Below are experts of layer 7 (counted from 0) of a mixture-of-experts language model. Rows are named router (the router's row for the expert), gate (a neuron's input weights, with its number), up (a neuron's input weights, with its number), down (a neuron's output weights, with its number) and show model dimensions 240-319. Each number is 50 + 12 x the weight over its row's rms, rounded and kept within 0 to 99.
After each expert's rows: a language model's description of what the expert responds to. This comes from a sample of Wikipedia text that the model never trained on.

# expert 11
router:50 71 54 50 42 33 37 56 53 44 64 51 58 64 42 35 50 65 61 44 82 42 64 52 35 34 43 43 48 38 65 44 43 58 57 51 51 25 43 64 39 42 47 35 24 41 61 59 60 32 49 55 64 53 46 60 29 41 49 63 58 41 53 31 54 47 42 55 43 59 49 52 43 62 66 54 48 45 32 38
gate6:40 41 53 45 59 43 57 49 43 68 51 39 56 48 44 48 52 65 41 46 50 64 43 31 47 49 44 64 65 63 58 74 59 65 59 32 50 35 54 29 75 33 46 51 63 46 54 48 68 52 48 60 44 47 55 43 48 58 59 61 30 43 68 61 54 41 52 52 59 50 27 46 39 36 60 55 53 38 53 57
up6:46 65 59 51 30 53 48 59 39 46 43 66 36 58 45 33 59 40 57 35 43 27 57 51 59 48 72 40 55 39 63 53 53 21 28 65 52 61 56 77 39 57 46 57 39 53 39 67 35 34 54 61 61 58 49 66 57 50 52 42 59 51 34 59 42 58 42 55 42 44 57 54 62 45 43 49 54 44 59 38
down6:52 50 73 52 30 64 47 48 59 62 34 56 42 35 45 53 52 57 42 53 47 74 60 35 39 49 45 33 63 35 51 46 40 46 44 56 31 41 52 58 48 43 50 48 46 32 57 45 67 62 56 44 47 37 53 57 56 32 23 50 62 55 60 46 35 53 53 34 67 35 46 67 39 54 72 45 51 39 66 41
Description: Name and title endings. Last pieces of personal names, titles and nationality words, such as Apost|le, Ronald|o, surge|on, Indian|a, plus common first names.

# expert 4
router:63 40 46 54 38 25 53 46 79 45 41 43 65 47 51 40 58 68 61 49 59 52 51 47 33 43 20 45 59 50 74 49 37 39 42 33 57 44 05 43 52 32 57 52 56 35 44 57 48 46 45 55 46 47 48 70 43 42 50 48 57 40 56 36 40 49 51 46 51 52 45 53 51 63 52 24 51 49 34 34
gate6:61 57 49 55 46 45 55 42 49 46 55 85 53 60 57 53 56 45 54 41 74 47 51 60 32 42 46 48 49 47 38 45 41 81 54 45 46 63 50 61 55 33 63 58 33 48 46 50 42 42 44 56 49 51 77 40 73 35 79 62 37 74 56 61 31 52 51 70 50 47 59 71 55 45 70 48 31 54 65 39
up6:60 49 51 36 45 29 37 69 53 62 34 46 50 54 51 23 62 58 54 51 35 59 76 49 36 39 44 52 30 59 50 61 72 41 51 61 51 62 41 49 62 48 60 26 45 54 46 63 45 66 44 53 54 62 31 53 71 55 74 40 53 62 70 33 53 51 35 77 61 44 44 67 50 63 33 35 42 42 43 40
down6:44 46 55 49 52 59 56 31 37 43 68 49 61 72 35 53 55 53 53 55 51 33 56 43 56 30 33 50 43 58 32 38 55 66 35 50 46 56 56 55 30 51 37 71 55 36 43 49 57 53 53 43 65 45 55 62 57 50 61 40 59 51 25 55 60 50 60 47 65 57 36 50 47 51 49 39 59 59 46 56
Description: Table and code symbols. Line breaks, periods, spaces, digits and capitals in tables, coordinates and code strings, such as °, ′, ENSMUSG, WHO, table separator rows.

# expert 1
router:55 72 53 37 37 28 42 51 72 55 52 55 60 58 66 46 33 50 73 48 48 47 56 30 55 36 39 43 63 33 61 55 49 54 53 49 58 58 41 75 48 33 47 37 28 22 55 54 42 24 58 68 61 59 58 54 50 29 47 66 69 38 47 48 55 39 35 43 58 60 38 54 50 48 66 27 73 41 47 50
gate6:74 49 59 52 22 54 43 49 48 47 46 49 63 48 55 32 45 70 51 54 44 48 51 57 61 37 53 69 43 42 47 65 65 59 43 67 49 52 42 73 22 52 39 62 41 53 48 56 38 39 51 81 41 44 66 74 61 38 63 40 56 49 48 47 45 64 38 52 49 71 54 41 51 47 60 68 41 34 53 47
up6:78 37 47 55 24 33 53 50 31 39 62 52 48 39 48 50 51 45 40 44 46 53 50 31 50 47 52 46 28 44 35 52 70 50 35 58 44 53 43 71 23 45 53 72 41 54 38 62 28 37 36 39 45 35 41 52 37 46 59 35 52 58 34 48 62 65 46 51 49 69 34 56 43 51 52 57 63 49 18 57
down6:43 47 50 51 52 56 34 51 64 65 43 42 43 65 49 57 31 57 44 53 55 57 46 58 44 26 46 45 30 64 56 41 58 38 22 45 54 60 46 67 64 50 22 62 66 44 59 52 44 55 57 35 43 39 40 58 45 57 39 52 64 53 42 47 49 56 56 44 58 56 59 46 30 54 57 35 61 49 30 30
Description: Function words, word endings. Prepositions like of, in, for and closing suffixes of adjectives and verbs in running prose, such as inten|se, resemb|les, swim|ming.

# expert 2
router:45 52 44 43 29 28 20 62 46 48 48 49 49 73 50 39 42 60 73 67 60 70 51 40 37 54 43 38 59 39 52 43 44 63 72 40 74 38 28 47 32 43 43 45 35 46 43 51 58 50 54 74 52 59 55 59 42 59 69 71 54 48 66 37 51 26 52 39 66 76 60 36 40 65 67 26 45 50 59 62
gate6:64 55 45 55 57 42 42 49 57 46 48 66 47 44 59 60 69 56 32 36 48 62 39 21 59 51 60 48 29 62 34 56 69 54 61 51 52 30 49 55 51 52 62 58 49 45 60 48 69 44 76 70 43 51 36 54 75 46 40 42 52 55 43 26 44 72 40 40 59 58 56 62 65 56 45 41 36 70 45 58
up6:53 19 26 42 70 46 58 48 38 49 37 42 41 47 59 53 54 52 56 39 51 43 44 36 44 48 40 40 35 33 47 33 53 41 65 51 42 56 54 70 59 43 34 24 58 58 43 60 37 56 58 55 55 50 45 60 45 60 36 28 45 53 39 67 54 50 64 74 35 51 45 60 53 46 41 36 55 46 70 75
down6:45 63 56 55 54 42 39 46 42 57 36 28 57 51 43 67 76 64 36 62 51 63 36 49 35 43 44 52 47 48 45 51 56 38 60 41 51 52 60 50 51 58 47 57 48 55 42 39 62 71 44 60 45 60 31 51 60 30 52 58 24 60 53 34 52 67 59 56 62 54 52 76 38 44 45 67 42 52 59 52
Description: Articles and table bars. The word the after prepositions (on the, of the), plus table cell bars, digits inside numbers, and was, an, one.

# expert 3
router:67 78 64 75 35 61 58 57 56 55 54 63 53 71 46 42 42 48 39 47 51 53 60 49 56 43 44 34 68 34 56 60 62 63 58 43 62 44 74 45 34 57 50 43 49 29 58 50 23 42 42 41 55 62 50 37 53 55 59 51 62 26 73 41 55 36 36 15 60 52 37 48 49 58 40 47 70 63 59 50
gate6:62 76 41 43 49 29 44 45 52 36 26 45 40 41 67 42 32 55 44 34 38 46 52 51 55 46 52 34 66 44 40 47 56 78 62 49 47 67 43 69 38 31 65 47 31 59 53 78 51 47 46 54 49 33 43 44 55 67 63 44 64 44 42 69 57 49 40 58 59 58 42 58 59 51 73 52 26 40 50 61
up6:56 80 50 44 42 35 41 34 39 32 33 44 38 19 48 49 30 48 50 26 42 59 42 56 56 54 43 30 54 48 44 58 60 68 56 59 56 53 49 57 45 40 78 57 21 53 63 66 31 47 55 45 34 43 58 42 55 62 70 49 50 40 41 59 57 39 55 65 67 56 60 60 64 62 52 54 51 27 44 57
down6:62 46 45 39 38 50 51 39 52 46 72 58 54 35 40 55 43 54 68 49 51 71 43 48 53 50 37 26 58 51 25 62 44 67 20 42 44 54 44 47 54 71 61 76 48 71 31 50 63 47 64 42 41 46 52 40 55 43 53 37 46 56 54 79 49 65 65 73 54 53 52 60 51 43 60 60 37 21 53 46
Description: Early word pieces. Second or third piece of a longer word, usually a consonant cluster, before a suffix, such as impro|b|ably, unders|c|ores, acqu|ittal.

# expert 8
router:56 47 38 61 30 34 34 53 57 52 62 45 50 67 56 37 30 40 43 67 75 28 63 44 51 45 40 45 55 43 71 52 23 75 41 53 56 37 49 49 28 37 32 45 44 50 38 44 59 45 51 62 62 82 51 53 34 50 42 58 48 38 62 40 58 39 43 29 50 52 50 39 43 37 50 46 62 69 38 45
gate6:77 47 60 57 47 40 44 64 72 52 61 59 61 49 50 43 51 54 48 31 59 42 55 37 55 53 62 38 40 41 45 55 59 79 38 49 55 52 63 45 33 47 49 47 50 55 61 59 15 72 58 51 59 50 44 49 46 51 22 46 67 50 49 56 47 58 35 62 36 37 70 52 62 36 69 39 33 54 43 42
up6:41 44 61 36 45 54 43 46 57 54 45 07 59 57 54 35 75 73 56 53 62 49 15 38 61 53 49 58 48 42 59 46 44 61 80 65 46 20 37 48 42 44 47 31 44 56 56 63 57 42 76 64 48 56 57 62 56 56 43 42 54 38 61 43 41 60 51 28 61 45 66 28 25 46 55 41 45 63 36 57
down6:64 59 54 63 46 57 49 66 42 33 62 40 51 32 40 48 50 65 35 57 41 33 51 57 40 60 71 73 36 40 55 51 35 60 47 73 47 68 47 47 43 64 65 59 42 49 51 49 55 45 60 47 54 54 43 59 30 58 64 52 58 43 46 35 59 39 47 51 31 31 35 53 37 42 58 66 44 34 48 51
Description: Scientific and technical terms. First pieces of species, chemical and technical words in taxonomy and chemistry lists, such as Puccinia con|ferta, he|xahydrate, bas|al; also is, numbers.

# expert 6
router:54 61 49 54 66 36 33 53 51 37 38 46 61 46 59 47 36 39 74 52 72 46 52 38 48 55 46 46 51 49 62 38 54 54 60 35 56 26 38 59 39 27 32 62 46 46 61 32 51 60 49 64 77 45 72 65 56 49 56 72 56 40 49 33 56 31 40 40 43 77 25 52 34 64 72 51 57 48 50 60
gate6:29 57 44 56 41 35 55 69 41 48 51 39 74 64 65 27 06 54 41 44 43 39 37 43 52 53 55 50 50 32 65 47 52 51 34 55 58 72 13 81 44 29 68 58 62 46 46 54 60 64 48 46 68 53 44 40 79 46 53 53 41 49 42 41 54 45 60 52 48 48 49 38 61 30 30 53 53 53 35 43
up6:47 50 54 57 58 16 51 41 49 50 29 47 72 54 69 47 37 56 55 56 70 51 26 56 43 39 51 54 64 45 61 54 67 51 33 50 58 51 36 75 55 58 54 61 65 70 49 49 50 49 64 41 63 55 51 64 64 44 73 37 35 45 52 36 57 51 66 70 44 49 69 32 46 52 29 58 42 63 35 25
down6:60 72 30 57 58 53 64 69 57 50 47 64 70 43 50 52 38 47 54 63 36 45 49 43 29 59 53 22 39 58 66 47 26 79 46 67 45 62 52 24 62 68 70 54 61 59 60 36 49 65 58 53 62 61 60 44 43 65 57 51 62 50 38 42 40 54 63 57 45 39 47 30 32 65 23 46 51 32 58 39
Description: Conjunctions and separators. Commas, and, or, &, but, semicolons and list dashes joining names or titles in lists and credits, such as Door or Die, Sam & Simian.

# expert 5
router:40 62 56 58 34 67 49 54 49 44 39 40 48 57 69 42 43 65 57 60 60 60 53 54 53 63 48 24 61 47 54 44 41 70 59 40 48 31 32 59 51 25 37 46 35 42 77 62 66 67 58 77 71 53 71 48 52 38 32 44 52 34 51 59 40 56 41 50 68 50 50 40 56 66 58 38 44 59 65 46
gate6:49 77 70 51 61 46 59 69 65 65 48 34 52 48 76 60 45 30 67 34 43 52 54 53 63 51 62 55 65 51 47 65 53 57 59 38 69 57 62 55 37 55 64 27 28 46 46 50 56 57 53 49 62 53 64 76 61 53 43 28 51 48 34 42 48 52 54 61 41 52 59 50 52 45 41 54 40 42 60 49
up6:34 78 42 56 29 67 58 40 45 56 38 34 40 51 54 48 41 38 67 47 42 51 29 54 41 35 30 60 64 32 44 53 48 57 52 33 48 51 66 56 51 65 51 44 47 48 68 35 66 40 64 57 55 68 55 58 56 33 43 61 51 59 61 43 39 48 70 52 52 35 35 63 43 50 31 37 49 33 39 55
down6:47 06 50 59 35 49 50 50 32 57 62 58 49 53 38 47 55 58 41 39 77 29 43 62 57 49 50 42 55 61 42 35 38 33 42 55 64 44 65 53 64 42 27 60 51 59 54 49 30 65 60 48 68 44 51 72 50 61 42 52 44 46 56 53 69 38 43 56 59 59 47 36 27 66 51 50 48 59 53 46
Description: Openers and hyphens. Spaces before numbers in table cells, opening parentheses and quotes, and compound hyphens, such as Harare-based, metre-gauge, (cf., un-, re-.

# expert 0
router:44 53 43 51 39 37 41 55 39 38 54 39 55 61 45 45 47 52 59 55 65 55 62 49 59 32 46 50 49 43 46 58 45 62 60 39 56 39 39 55 36 38 53 59 32 57 59 38 38 28 52 62 59 68 58 65 60 52 50 83 59 55 47 45 64 29 35 38 53 51 66 40 50 69 33 48 63 62 55 46
gate6:50 58 65 47 38 42 35 63 21 69 52 65 41 57 69 50 73 53 17 69 59 47 23 56 64 41 32 62 36 39 60 56 39 54 70 55 54 44 57 35 59 60 49 48 44 45 46 63 30 70 37 47 43 45 50 45 31 54 59 69 56 58 45 57 43 63 44 43 40 54 59 54 50 58 57 61 50 51 54 52
up6:83 40 69 37 56 40 46 70 40 68 42 48 59 45 60 65 57 56 43 60 39 46 47 51 50 41 34 52 51 48 57 56 64 57 44 37 48 71 47 60 32 61 33 69 58 47 38 35 23 79 33 62 45 51 70 51 53 42 66 71 39 50 51 60 60 39 53 74 28 84 56 53 61 37 37 47 50 51 56 56
down6:57 32 62 53 58 34 40 87 87 55 41 51 37 53 67 41 43 61 49 46 41 54 52 64 49 66 52 67 76 56 45 45 43 63 27 53 52 44 39 52 55 77 51 50 48 54 34 66 53 58 74 56 52 50 43 48 57 46 52 42 51 44 56 55 40 43 53 47 48 57 32 40 52 55 49 37 47 38 43 72
Description: Foreign name fragments. Word pieces inside non-English proper names, often accented, in sports results and lists, such as Ho|of, Bou|chard, Selnæs; also table line breaks.

# expert 7
router:27 56 70 60 59 48 21 49 59 49 38 40 44 33 49 42 42 48 45 56 49 55 74 47 56 36 35 56 53 29 52 43 25 45 63 53 50 36 27 56 44 42 36 49 40 41 60 48 51 49 58 50 56 56 67 64 46 23 64 56 58 35 45 30 51 25 41 31 52 59 41 27 56 71 51 45 43 47 56 48
gate6:42 48 55 46 43 53 55 42 63 49 49 59 43 37 39 60 45 61 52 38 42 61 47 76 50 52 65 51 37 44 53 45 53 58 59 55 61 62 45 50 34 39 55 30 59 50 50 50 48 34 38 75 55 51 61 62 66 49 44 49 50 44 39 72 18 48 27 53 66 74 51 37 51 50 30 53 56 43 60 33
up6:55 74 51 37 36 28 64 69 47 45 59 51 74 47 45 59 64 62 54 49 44 36 47 67 29 60 46 48 31 48 47 42 32 42 39 44 43 60 66 51 43 68 50 48 80 72 44 27 43 45 49 29 39 49 56 67 55 65 22 49 63 54 46 70 53 45 70 35 40 50 24 44 62 40 47 46 39 76 44 44
down6:59 06 56 43 47 44 45 52 69 78 44 46 41 47 30 55 56 56 31 43 57 46 51 44 61 61 55 57 53 57 56 51 50 57 42 47 65 56 44 44 43 32 20 48 32 50 24 67 53 57 49 26 55 44 65 70 60 57 43 45 43 43 59 57 34 42 39 36 41 61 59 71 59 33 45 56 47 56 38 75
Description: Capitalized name starts. First piece of a capitalized place or personal name after of, the or a comma, such as Le|banon, Phil|adelphia, Mar|io, M|unich.